config = dict(
    n_experts=160,
    beta2=0.98,
    doc_mask=True,
)
Below are experts of layer 7 (counted from 0) of a mixture-of-experts language model. Rows are named router (the router's row for the expert) and show model dimensions 0-127. Each number is 500 + 40 x the weight over its row's rms, rounded and kept within 0 to 999. Numbers have three digits each.
After each expert's rows: "mostly gets" lists some tokens that are sent to it at least half of the time. This comes from a sample of Wikipedia text that the model never trained on.

# expert 135
router:492469461489509511504534589504504541479478541461444555605500530509576488515512533525446569478397505483484550506521509482516472460501491490449476534480439532470510524512505490486482464516523485531537568559447434455475478509486525494490515559489510509427465543445503550544504447498582466556512508538498583508444431493462469527450463462465526499467498477492445574390545530586486519510428
mostly gets: " h", " Sh", " David", " John", " J", " Mc"

# expert 151
router:522509455509476514504457492541493500473529491446484523499448563518530491491477497472480556440488539531475464416564488561493497477579520526491500514435475528481532484557527508518495445513524443515534583525443480577542515525492511486430504590437496492526545506501490491494533440425460426515564522408563559565448469478461435545522488466422478524464431525489459567446575533484513515484464
mostly gets: " November", "tro", " June", " Saint", " October", " goal"

# expert 22
router:541520504429515515463533553470557524570456465461447508513474447562614490494575551543469489480461536511511460475551555499470481492506557564436450479470534485508521450466483483538511474555454470495549553479469480488519486503482503476454580526554532521486482456445481507514534489561481444565424403442477534446525500522463446509561556456478513535450477498499476571474502475432508557506454
mostly gets: "ty", "dy", "ance", "age", "ice", "udi"

# expert 71
router:565507453557502491531544460467522502564474498432510498504451444504579485509564497476532568487405556519511515509533493473510485461570509507439542511520563521550500529518396490422559441496434461464547526506455466483461529561457545458487517539544564495512468509445504519515503424498523423526563474419464528498463435477502435527498523418465516514468523514472490535535538515536504536483445
mostly gets: " join", " provide", " served", " Air", " based", " at"

# expert 143
router:548527442508475504494533550441476555543475485512488536558542513479614466448460545560483539452448489513456496463512470502515470478588483505444499537484520517476474490473514399528545423549504489477577483470485465555423506563499418446502512597491571535453534488476478586523489428496527493496520505505514555432527512464501454556445433468472512533495510445548476515468496485531498521533515
mostly gets: "—", " (", ");", "-", " (1", "("

# expert 114
router:550560534505496458426578524485532509477509517496495515521466464521606491512504443561553553436522506550510440496564493527557446450508472545506492517484474513462524537484502507511569480542499458463496594546516468511562575454460484523469557557460508490504495484496518473534517491514485477525538463423431552420453445530446442526541474476471495541464465452454437505553564563570506486454462
mostly gets: " services", " Ex", "es", "os", " Cup", " Museum"

# expert 123
router:542522462505461508476510583470492489513454529457530520563420477562534478516521450579573508437455533533441481493505521501486482431556482535460496530469457554504537560480467429532514480497435489490482541554508439520570468517465468476531499607514503561490462441468474485467460506553499486540570456531557467477453435488469454476533550429436476514477464464544490549511503424562517514461478
mostly gets: " the", "The", " he", " wh", " The", " He"

# expert 99
router:491552535467442506414494529480520514510523463528433514528478488506541501507484506576546549479412542530487454525525500482552505500523525535507478490527457490481500416459491457495538470555469479545548600521508469573514513510480507528466548539456561508476476522450495468526555470475481469580528440454418524433422577551506393472506544470479408472488527484482470535489533502516420556473485
mostly gets: " people", " group", " event", " band", " children", "ities"

# expert 77
router:551470470482545468473565507504548507522495468471483517533482462482567463541507591546510496444496533473486481489510494478506518506556469566474544550471475503563529525518443424559564463490501442521517521553507482547485455472451556499431509590409572461459537548463495462525473497547492470594484482435559569482461488440503406499504544480494442507465515432486540485522525417495464474469499
mostly gets: " 2018", " century", " 2015", " 2010", " 2000", "0,000"

# expert 153
router:516533479491537433494504554448483502549491504468482461459390466554528447507495552520461497424388532494532538507518503457529512453541548552411539585549481521497464461542536504475471430515561458491563562501440440500523502505499473486538504528545531528450565483426500539520544468474554449545513466510503565550478487443519415477445510542506466503507457490506461541452504526521439517481488
mostly gets: " d", " N", "n", " tr", " director", "J"

# expert 7
router:564465464500452522483508548478484481521457521447443504508476495509542481563479499528520563474475477527470480503467456486542513427548493493450506488509481524461507489498487452517592454477517490468518531471453493564569516506509537520465542564530526471437489549429568463523513418555507401581510472465533535473528400390504485484550579466494469559440542479558493482520511561480439480473454
mostly gets: " known", " such", " released", " published", " use", " develop"

# expert 51
router:526551465467454480469525536524469519546520556431525536472463485521535475515472508526432515407459572541422479467556512507548513421566522555494491504568387512498514476509549444571481473591500491490518558494482514568482538452486467571451447561475553516458510513476464495447530466502530448521542490485490545502446484488483437488513514489498498544457459442507457527515583513580472497496542
mostly gets: " la", " wh", " w", "lu", "½", " sub"

# expert 144
router:556483526486425541454538515445505580561457546456470522547503484541506499538578513581484528489420562539443485500498520498524489407542502477435468513536487506562486443532494505502562489498489424468495580476432481527463520544455540532505485506547514515499463542516519591516483423484547468560532538490508550454407473485497447491493577482457411531478495445501476500514525477481480497445489
mostly gets: " where", " won", " could", " received", " describe", " did"

# expert 116
router:528474436509489458454539491501524574500484473493489511563489500464562493487509484547465528453538464516518513447575495498504436493548525508456481515493435524485578494460492415570543473507509442497496614493449502564408490578479436489528508572432529422450535540508555523461506465519525495560516520466470567462493521490501416490507491448528501516546473511411449513468542470513462525448541
mostly gets: " 0", "0.0", " −", "^{", "0", " (1"

# expert 133
router:578531513429476527484499489437491566481465489471476528496434506531556475507528492561488514479499551492494531500524485462551565431544499547445519548473536514485491501488527493595507488543495424489545525572468525526549549435475512527514504526459535505491554490515508504467539423452482447530569455453538530461472459456459448548466419413441484540475496422532430511461576479513462568459492
mostly gets: " ca", " Ca", " bo", " Bra", " car", " Ju"

# expert 101
router:528481503498451449420589589423507537532510448512457488510459478512611460515501453454529542443508504468537443483497509547490473475504483525461540487522455494523518527507451464542568468531518459496499608556478471531464520528532510489493531522569552467488514551453541481505499449530537434517474512508475583514425434571446396489517504547520439465506540524543459509505537512541489476521466
mostly gets: "gh", " John", " Frank", "tt", "mb", " James"

# expert 80
router:532529470518505549481483489492532512540559511454476497463436454537509517507438515544437528500400487521492531497514442541538494422521497546439459486485473522518489482497527382500506539554491484530495525515514419544538491566487495530443544595551515460502536509454551515498520438470491462560532461497533575500489485413487489489551484457438392597454541441486463542496518530492481506529456
mostly gets: "leg", "On", " On", "“", " Ne", "==="

# expert 53
router:487464503442423518473547515445494569558409519500428475480502506557549458509512506505445563505443508482526440475536489540446508420526466536466467537446523481532498531505455436503472494576491502534560549497543470533545574512521447455489538553529471510455480464476477568528557467540512378567543478483531479481496458487493474575466493442488477550480513455457428514537498441527531489485482
mostly gets: " bo", " bi", " Se", " se", " Bo", " Ke"

# expert 34
router:499505512466491537443594530481556474508440533464514517483431483475594517499517537546477516447483537495481535479592450549554466436502492475487528552536475486525519520518496487544494422455477406541522561561516496529513521495474467482477525537576572484493481469443536506572510438516481471543577453478446540461452428469529484500481466452463463582481506534507510572426481515438475498481546
mostly gets: " public", " \"", " Pri", " New", " enter", " His"

# expert 86
router:565453419518510535459520483430477575563481488407486572513437455468593512481518568485552540455479491478556469468548489538514469472514496524488462518419458498467454472515504454540493466551492468512521590497510401525499507525541453469555473586446498498483565540487526533496533407488566479520542566523508497520486519433526485443481508483476478503478485502494486552475579472509474457491470
mostly gets: " 19", " 1", " 12", " 15", " 18", " 20"

# expert 73
router:522536480429551584481567520384520497508524505474459525493462528510560480497495530566492534478470519474458494483486466501466512450563468503466534460473460555517481488391470416589534459542469462511509538500541475583524499483486500544514545569447580490471496444433532525511523466462513474496492547470545552487511503502525469534407495485506465575518474447526409531500516508437510439486513
mostly gets: " me", " bi", " Je", "“", "ru", "ti"

# expert 104
router:524542423467522476461555552496514522479466475552513474550480511513521479510481516560483543447449506446556491477582619503496487427551478557482520526518501514483519568491509441488519438463465504503553543537461514570502500547543495530468481603479545499443540498458486500515517483518530445569502536477528609492453485461554455500501544458540492425410509478499478571486485472485504442443453
mostly gets: " 2017", " 2013", " 2018", " 2022", " 2023", " 2011"

# expert 125
router:543548448533466506490516485500490502518473500434505523551439482467588530464488445564533521425442483457419533473561437496526456452545494500402439488485460499511534516509505445467577472539502477507555504481439498569430509478486409512449494552524546506472445541459477520543529455468512501538559462499470572451507447506503425513464528490521493579527482506448406520489491515548527516486462
mostly gets: "–20", "-", "–19", "−", "–", " +"

# expert 120
router:539476532475490489435525530477492506498447511497453537510459420527650496531522552528535517493431561517487450513553440539467511430511502517494514523497487546459448424517465460467545489488409451506509579472493478559512516514531505518439511560487554491547501517425540558493534510513489539506546430473465549475448506486512452474523498472483407556481537495541421500480470529521419544499464
mostly gets: "structure", "ities", "ations", " system", "ial", " species"

# expert 96
router:575510473487459511531537531430558526522500513459503542498480463482537466462498525579406531474439491526473539510503422507503495460568490525496498505507459528514527468493453476513584470530474486471483558533467478524545567484510540555475466501448532557434479492476515488518541393490551479547491398520540555456446474434539471501470442495473482617536501487505496569493547474507478503485397
mostly gets: " Je", " po", " Pi", " Cor", " bi", " So"

# expert 65
router:510530500472446478434551469488533509541460571510412486471426546570575506474506548528470553472511516535461418436530483514518449473602516530439462518487511552491509471515483485433542496527477459460534573525459412496516535532467493485497488547584502508513495535480554481491506578514484433536448471423449567484495474506521431555473490502494502510417486537498510540449504458542469485483438
mostly gets: " work", " member", " law", " Church", " research", " count"

# expert 70
router:467528445490522454465536529418488537471484508455496482484499465545543503550503495566526537420459554460516534447542483549496466407484534516456516594495477528538526497515527472487510415505494485550543572600444470497468540474508499489469497593477537576473565432508469494480537472574443418558524528521488514489496472471473476526504506469485496456548442452455492547450531422505504501467445
mostly gets: " third", " km", " second", "year", "–0", " 2004"

# expert 107
router:451525430485554494504500496444544492504507492487498516559494471547551481488495494535455520471413539462516490443529563478486504530581481502426508533513409492475507467536485471516589479534497469441475616473461459485472457538402513488508563527542569523478478488499609496466514456488496486529542437534492533465479447523456414505500524490483465489438485520504498551413574462529463507512448
mostly gets: "d", "tt", "k", "har", " H", "sh"

# expert 93
router:558474428459459509514528537485540527475487463413490520547506520559563501507528502553540487506397471502541473572562466509497514442549492547462544458517519531501452490485490466536605432589496477454502564530491467477500520534554481487479511562502515562399572445469491490533510422506540439505446469522509471520482518470474454556486520431424502532485491458531467535496534454481480554511473
mostly gets: " Mi", " Bo", " Tom", "io", " mi", " Bar"

# expert 79
router:508433483505468498503596503499565538500478500519492457530523461472556537451529484499521540495460541517495502468470444571506487485546591547452441518505451547532496471475441494457574487530454464490520537553500447480481471526532492481491520557533556550440493416483474597484506517489479474575561530449452512460511474489522441484479550423434459458478500500468422560447515547516554518479409
mostly gets: " during", " due", "After", " because", " student", " like"

# expert 8
router:484558465489492489525517503428554608488520552496477501496444528477506465510483531503454586482428509537462457459557471557500498425532516505518522532482496511465473463522483451518594442531465497492543580594484484560498522512380462504492473532488455470474466522491537475481573415509540417519492448510450541472467453473500478537492516457452497512495506510545434576498531513577528520520478
mostly gets: " Te", " Ta", " E", " Ku", " Sp", " K"

# expert 113
router:566495458508486525455518527491514556568500468479522476540493488492550487514523487574501603445419532551508446495498499465454528433527510531450465489520460543544434491506414444477555437505470466499486495527445464501495483590412513514481468510521518533474502471506512579502539432489555452571541496469528519465483425493449425480446535438445426507522505479503442493543492453553454491520459
mostly gets: " would", " including", " called", " from", " through", " into"

# expert 30
router:535492469467498452469530476503499489534506477435422535580502516488550490526519537534469541481511529548478476464472480506519472511485510482422520537464496499521553429449482483528591551463462504533536564555476498542542490484487537445480486577453619502498550505442490544496573473559481453609474484409530552505466432512511410508482500507496437552530479505515431500524503568531521488551492
mostly gets: " part", " role", "gre", " commun", " came", " appear"

# expert 81
router:561502438470467510459553505498544550573428444417496552491466433507516520457494507491462550493535491466517545476525506506560557455513463482541501527476486547518544488475515448528513465526492437472539606507464447573495486473470443510441482575439494529437465482532539533530502478478493385564513538443510562517498501515568472531526517503498486569464467489514449561469542409489466472475518
mostly gets: "|---|---|", " per", "′", "li", "​", "°"

# expert 74
router:560466431463505467462555555466541488535441540442509510580486541499536501482476525518525554450473458569490499440444547490528528448542483518506443527459434527481505502549464471506543428488466526488560565487491490477453511539419512544519499510522538465519510489507520524518506464469494437548547540472559584525456432498451474539498488513479449533449484515501450555423627519496508408525505
mostly gets: " close", " will", " Act", "[", " imp", " would"

# expert 122
router:518471468498498513470461511486495536508538482469521501495503508589587462537482490512525584514484520478472476418559442478500504398516478562504525575498457506512494475468514437501503483526481427459582526486509449494480541492468508551473524638499555504489502486443506518564569446465441475547520518464555605522465529441461519446462517451497495553509538467516475506517525502525580425493479
mostly gets: " ==", "“", "‘", " announced", "leg", ")."

# expert 103
router:534470450452449468478523486501519529518437513456477550506490418459512467514468570618559505408504524519480531492524501453553534445528466512389501473479505543460535484539503431518495490464463505583549552557468496533486542495507487489514535596539560498462538484561463491503464486477511450500516463523477552470482478477478447464471492452463469587503578488455417540459546480508534548489480
mostly gets: "″", "–20", " several", "Species", "−", "Personal"

# expert 159
router:526426469579539515427491520508459573506466534414524517464428468490534487454501542453545557507481558514524399522489516457498542396505507521379545548519545477514487512513518459551491461561493453486570569502494428501530515551514475498461494522487547528437511451473533521524495456491490511574543509476524488512459511484480415495454528508472390533506532499512462521494526487523519534544472
mostly gets: " in", " into", " by", " as", " until", "In"

# expert 124
router:512564380467504490498554562522502495511481521491422556510473513559524504546497533560480524443493539503444472489582515480512527451593563564460463532531511512526525457458472507493553447530462479492552501525423494516488529495469483501493523579497549482468479499489510486571485439472530484470525460524474533508376458447467488567505498433474429492474541422507458518433536472493489519462433
mostly gets: " where", " record", "=", " Best", ").", " Office"

# expert 97
router:570528480465497490423599436429496536516429504479426508477450519470523479415497492532462555491476554526448497447479481522538552493510467552491561508445496503553493500461427436523465497522475480512564582497479387545459527504484462494495508520549551520539587468467475477499565506463500452551508462437462519521437497489489474519427534475461489516523476527474439521475469538552540531536464
mostly gets: " Lo", " lo", " Du", " un", " tri", " law"

# expert 59
router:541449474453533526458515507532521560562489480456537561526464509479585540490528556553518552467469503503498492495527456516524514427587490526431518476443526563525487548531490426505546460475508501491524572501457442543484504525494475490520450557420515490405524580480538491438468431498503460519517517468535507507542506448544477462529544451445478527440502476522453528408542395502457493520497
mostly gets: " large", " north", " south", " high", " three", " small"

# expert 105
router:514505523502529494505536532492519582491535466476471485442486487512523441510501454543451549390426532504480448486524475482522458467533518557500542532520525537471469440515450498460602431519466462508515494540450501519545521543508509471502482574534562530473485550487534562488550370504542387520540488548446579493508516498494441415485496480480483532506511506476475556419552484481467528505471
mostly gets: " C", " P", " B", " K", " T", " W"

# expert 90
router:512515436511561494429527528462453515545508530433488529540454496520574479545469557521595564465505520506476465461501538496537516444517420535458511518514497479470610456508495479485481471541502401438591516569500479495416478552488539505480543575482554486497515461453499505509540442489513453526525504468489524499464479485511458459493540478461466548517539476492469553403549456511530458459573
mostly gets: " until", " June", "£", " since", " September", " before"

# expert 83
router:571542500517471513438521535447435527515495490442522524476509534474535491449508512524503536476496538559445468473552505498548452457531484535507506533484454500508488515503462406594503440540469454519519541455493490549462588550447481489498502575452536498438549435483569508425516470505541502544532504455475588428524525543480471537527470425523427589507474481476489543457557458475459540541513
mostly gets: " (", " (1", "\\", "^{", "(", "_{"

# expert 118
router:582513459448506510434502544496502528494465467502461523463494469487541484509441580495546520487458508543465422543510474485504508478515486540504464517567544495502557491530414465510533435559403462542539545531495460557522516398528512481521534620507548471453502466476518544555559447525526473525535473488523507537475447520505495524452549467451468491477603461487449516518536491446471500457424
mostly gets: "History", " performance", " Game", " production", " development", " Championship"

# expert 140
router:557437429499558424487505549521579513510511495503472496538450474473556540523463501562446540431500472492460454461503533477491515452521553523469512511495550511439502526400442461570572442541519458479548553556462455514562470537512506478471516558487503523489544505485510514548528385466498452522480510541472555457495496511480402505482517462502465546501462492518493565452496509552598463504486
mostly gets: " V", "V", "Á", " Ga", " A", " Va"

# expert 91
router:496525468447514529412575475442500485489450526489476553507448473511546504529445467580508518442484521554499507476576482509562501452514482565534525546534484516489534435489565466548509461584440439517578643482489466530535523501454444515576509519485488479553494517454468504487523464528551453561552511419487502454466541469508447476459490498470444515488485484497517526510559495535529547460474
mostly gets: "s", "^{2}", "ho"

# expert 14
router:566475442471528457542570569478557563540391490397518544551487441479545493491481531524463572393483494558528472443491454487498488459486468499490488586462448532507508510455448478582527486534517468524538533556487484552436512501481529502534534544459520507455486498487522519511441488574587487538482528510492569523461509428532438515487486505456461521478482481453493484515487430515495535509482
mostly gets: " it", " her", " him", " pro", " no", " Her"

# expert 119
router:486533466457397501464499519487571481554479433430444495466425495541522412512437476524476533454479571510491505483522471491504527474526465524445505498485486546499521515486478398515559461550472473519541535531473452478482494592504538481485433573508558505475488431543533511540485435457571491530532423480502544432518471506465457552551515485482482535477516443492419548518558453542526523477484
mostly gets: " has", " Cha", "=", "Ch", " are", " Pe"

# expert 64
router:597481446576486477451549492511494542518496505535461501570453502466556510550518555566564542485484546523447498427506491475495538453524545552448512531530505563482503526515495491515502496523438501476484596517472440514485472521491481514513437587467537562419487531493532540507462526442490391488456490482464515450474465478514544505545449463453426512475477506466460552553546489521552504424436
mostly gets: "а", "с", " where", " among", "е", "‘"

# expert 78
router:557514503448551457487507521498515592454475485403456530521490483539537419519493506511485544450437517525478464489476479551514512521510483560501515517494531489468509431516497479466580527580489466493572575543517452543516491509491496505529474512494555499487570522495475455490496479471576440509492445424424602513482472506455451529466539429445467532522438517485515539529437485493579510559415
mostly gets: " Du", " De", " Sp", "re", "ي", "de"

# expert 148
router:482531495509495540480529538472539565550430453482440511545452503470521513479525486552565528453423548519478442442478473480515504463544480499492573512501530552531450439478459453444548452495451409497511558554444483517435492467484484530523505538577504547530483528540536530523512461543487407525586499469490595428467500499459423498477545480446412558493450516481508478495517475514497525497463
mostly gets: " been", " had", " made", " have", " has", " became"

# expert 76
router:589480546488439439414543511511556512523468442505505531592506505485528469527480476465528579440523507419541440472556515530485523469513535522401524461499500524464538455515518477472547438498493403463556564523462505601518505519553468572516458553501527512506458500514510481480506455478517473550501505483501546497491488478567422451506533466499493582508464469564469532478519425492517507496447
mostly gets: "′", "–20", "–19", "с", "0.0", " well"

# expert 137
router:510549422488468477487552519487610498484526480489483559538479522488593454499509485521467542464510472526544401415478485530483493459495514550475501465445560556469533496465422468544549465542438532485529573514562482501494514481468502514494492574468541505470516474444530527474465381452527503531466494453520544510479439523417459530479490445487508574513463485503500544490528437522574532500455
mostly gets: "ó", " Sch", "ö", "ć", "ä", "ç"

# expert 72
router:509517474434561525456520533527515545507497495453487496486468474597532503514436481544494538496439466517499504490579440493510517414497519524480455507571462522462496405497520475512543458516460447461575570479453441539506457539443447499497470541524570528512440526438492579552455465543524474581514517481509568544464533518497462437469545454495429511454459481538533533455544528480475486456446
mostly gets: "spect", " appear", "ating", "ct", " claim", " consider"

# expert 145
router:579485504526496510511540521499527592537508535504459501498465529496572522479549574492489569401444577522480499485547468536504465459544519515477531451491470541525536461464471479431516438537448496480531550524447453589535523558521586486415540563541546491475493581436514523492532467528482446506502473482488484545537468473508430545498557425503445522450512459481482492497479505482425462532494
mostly gets: " city", " football", " same", " local", " water", " such"

# expert 147
router:588493451466527502470584500504558580554487517511484516536458563509542430480562506563435556450484583544477569439517465493553524471483487505495523540547505500466514431481480457551496472550480482504526603558446489499488547491461547568446495497493544511465498489503553521492547469410552439527517458500476546489500484487474449511509456445526544592531477492508457525497569515527525535494457
mostly gets: " Al", " Ri", " Ja", " Ni", " Z", " Bri"

# expert 45
router:518514429461492453415551536540476475538456578508487515535515481477572561522483468512451578480426531493530499501535500473529489444487495538466546534510506480417472477472465466488558456520502432586471584548456509513527527516450445518500522536463531512421576461478535490507496415467539457588494499531471525469496519491489493545465522448542467535504515477503500525456535436592496530563432
mostly gets: " Th", " Z", " Y", " X", "Z", " Lu"

# expert 69
router:601475453468431487413502490522496522447461470513477520556466464532575509466506508509546514437437510486507515453545564510525490443481451552472533439544514492542536471512444463544586499549451393458547575538486398462546517544508438468517504553512514502478486492505530533571550482480526450535451493479490561520543490529431429496516517474528491514524505512503440547515526526497490510519431
mostly gets: "bert", "ley", "ham", "ï"

# expert 136
router:556465453467503481489547507477491535461468493500447514518504479447516480493452500479435565454440491510482448439496460517461548462513481471468552485508439486526515511479417492593638480538455476528542632519468447538530512554455507478501525548456549529433562480492551514508511425421528471513522479467514473441495478552525458505507536518537469546517508479506487586488533505485571491537457
mostly gets: " Ko", " Ku", " Mu", " Ka", "iya", "ko"

# expert 98
router:544446427527526540461539504516517511499494477519494540513478458512559483492452487535524476455507545556437551495530485471501456463589580560447538426512472580510556510473397478562490521568469429441518606465514483566513474477444514452525539503490491525440526501476507465532491474473565468537544465378508536502485441495421470487519461465519470521515458471496471523521528481515508494479454
mostly gets: "ș", "ş", " France", " brother", "ž", "tor"

# expert 126
router:598551516531507513507528519452596524467490453452441535513475522454600503502521472492529556410446539519481479412510497584492528502536529534503482515495444522497447506518499462489575413489489465527583524495520483529464494490458521515480490536520518552490520450515557502448553467494523415454480536453468566473478443465566435474480517466496451511464521523551492522505576532484485502507403
mostly gets: " due", "rect", " took", "tten", " free", " moved"

# expert 87
router:525535433496498523489469557446502549554472523499447531527427492474532491451490487508583558472447551537461476461488520514534448463564515508497538518477475550529547470419495466542504432511502477460474519571444408535461461490528510527512504563503526570453586514438521498497593493565470509549532457487541545478518483489493460468454562419437421505494514460526475518454489531555468474515441
mostly gets: " president", " leader", " that", " father", " just", " brother"

# expert 155
router:494524425479471447432516528458489519530419433448446519541453459510532458477543490538532491423499547553548528515547538539471479427462500541471501485507512553451529487513483542506539498554489483460528544519515464571520510484499462536472540503531535490477531512439477571558510481546519497566482538399496650476540466509467385489458507459467494543509449461506494512492551460468468509474515
mostly gets: " French", " well", "er", "ian"

# expert 82
router:585529441526486506471519502501518512562472438500490519477443499510595435441471580516526489417472567557518476477545524494475483477524562510448506562505448515450523483499454550533538456528483511471519514500546445528536474489522513515506483525540537517451600472409548505502515493512521487597508499448510622528511492506483452533453548467476431532477542436521537541500475496461470475486412
mostly gets: " member", " President", " president", " leader", " author", " general"

# expert 41
router:545505466461432517457540529468505525509512507460491506545451457464526461457512532511506502501484514522486452532532526478540483503578449534429561509529471519514579458519370471557526421512420466429497572554456451536498526507495508506552480494462539467492494503523542517468526436459500457550598467521501611466506435538477506513486502453495487526403504503521469556494523503503536508596497
mostly gets: "ا", " Te", " County", " Th", " creat", " List"

# expert 150
router:537533510531431524488520532398477554536470478435531537532474523471520549447509465521531495513407526516454502497471541467537474446550478471491506492490512547566479465477461442543534461499473408489514609498466446511473481517464419485538498545499524531500477521484542536477512412507518416540595538472458545468458455469461485491513547485487465603518490505518445520454500491584546469486468
mostly gets: " won", " played", " served", " wrote", " did", " married"

# expert 84
router:591545437497471484503505493470497507486475541472489553538495440450612465464501541481498564392466499485409506509549452498485465444543503525512492507456484543481542508493470454498589471560429446459578513475457437535463542464457473529445514549467557483460487505444510534499478476454492514531498504522487574486536462431522448546508516463511489566499435505546443506452545493556502508470550
mostly gets: "_", "+", " pro", " ", " Super", "/"

# expert 134
router:481471468450477446507483536507549541494459479468497507559506539540563463463543541554569481492437510515465494511535505479501522437539498560491484519511490530496510473529413519555554483455442467451567543570528486486424546541459513519499495579468507505481477458424481515522505473442521433567489535525499616461479474454478504543516455505512479476521481479568461573454493516560541559515380
mostly gets: ").", " Richard", " John", " Robert", " Sch", " David"

# expert 121
router:504433360456451472488623509448474478560502466485446533466438507539604460499474487524465535483505512466506444433530460483516457453494556534465521517495556528478462471443472450542539497536425454456507506493495471519508483513447452495526492559504509575489504476492525501537536494429499438547535511478475562484504501519507451533412535496468428492525425497472474516471499424524477476506519
mostly gets: "\n", "с", " V", " have", " −", " "

# expert 106
router:520477434442480515435580526467542575502471516483445493521460532556528498462533500577507525510489568481557482495551482514476469471543519562460514495451483531500462477496429490562540461541435444481488543555539396485514474525531487491465539521443516492437551512467496493573470511477562444529488485457480520575461428471403441528529530506505503514470510477484472613470518518546445524496455
mostly gets: " John", " York", " William", " David", " James", " Robert"

# expert 109
router:587562386492548512447520472453514456471441533535468484581475463525509499524500538528508527455457502476501460452581546566518488428527472545441515551494521521523500543495441452472564483541421446449520529496465476506520511500481537493476561619507550459476493481487475502565524454478525496537528502426470600481477443500494439475523545477513519546488511468453484538519514494459467474436484
mostly gets: " 2021", " America", " 2025", " 2022", " Association", " 2024"

# expert 108
router:561576525463559490481505499518527558527515515417553486500461460552518504493494524533475505502466538542483476511484509523549530414535570564482455514518485513501494468492520483475529483532442407461566539470473476552557513485462521478532468558569547482480451491511457541509468505496512437533540458369551569481444460466553439495475497389501469574450461451519504535495494438487506499498455
mostly gets: " represent", " appear", " kill", " count", " allow", " consider"

# expert 132
router:529463457469519511479542501535531469493428505511519487500510489461502514435506518539554525433471550529467446442524523529440426451531537550504472545517480566441458472548435509539508446500491430462512552526439484588492562533480501521457503528511511423436554469532479546517496484510465462507564439501457606511484483479504402457501461464516461585482463458527445527459557545457506521456459
mostly gets: " European", " World", " Africa", "±", " Democratic", "American"

# expert 129
router:549485461484499522464539515456498493536436477459563537506476447485524486488511458499466564412433541514543496472494512492520473455574481510405457514449506600527517522501512454496495469522449462464544582496457482522471549562452462474502421548524523530467581456544498503547452442465547533559548451511483539463494505484460521569430497440519428508561560490510434514470528513503493539551462
mostly gets: " an", " inter", " or", " every", " in", " ("

# expert 117
router:536568423447479470463495534461468521513481517504475514515508489513578535480502613551530511451453513548506485485475442519549481455538543512490444499461436554492477406527451482492565504545468427475460523561465419545515466513492553518501555628471587506473441509455549489478543512486522462546529475453493580503494557519541489526497551478452501470478531493510487553510533525485466500501431
mostly gets: " system", " government", " song", " station", " School", " book"

# expert 112
router:578475372492480425456524557511521549508466509485540532516507488501585483462496519533507536464490518500454517476494530501499549465538457518441485484568555527526487501503483488558589432582498477442470541490454416514539500558535468465521486581500541499458484522469464549558465433494487475571481517471478559493506462494423441486558456453475432510556505479545494545523494515521555460456464
mostly gets: ");", " &", "),", " David"

# expert 111
router:554499420478490491478521547459517588530516527496472503520466507516548453453557504492462559452481530519477474499536589476538525471510505566425544518535460553474529448563422482498564460530486491484477542536479485428513508550538476494573486502504500535470488549483501518499503384478518446502548480577502565501470434508462393455451534458491463517455467435498471555460568496553464489480483
mostly gets: " And", " &", " W", " L", " Mc", " D"

# expert 110
router:544485410511519455525539511509455500538492557415478507552471516467551510480487557520521531478444533462466529533571495492462541457543515541461551509517502500480429535500479446512530458582455456538479503581492504531518512522474491529520509564511591484466527494512512485461539360464510461512562493470513505462466435475572473467483472465483420500471526460509493537453536509494470488400403
mostly gets: " O", "On", "After", " near", " Mo", " World"

# expert 100
router:512457449458555428445567528487424511488478500548464548587453446497543510522497496592462513372495547487517481482511519539470442439521527579473478565462473509481538505523473431554536469535487517529514530535465466508490553539504541485510570600471496538433496512486473507513501451493530456536475484479496581533496484473550450468517527433476457553481474463489531527528536487468435453525463
mostly gets: " League", " Cup", "^{2}", "%", " Division", "4"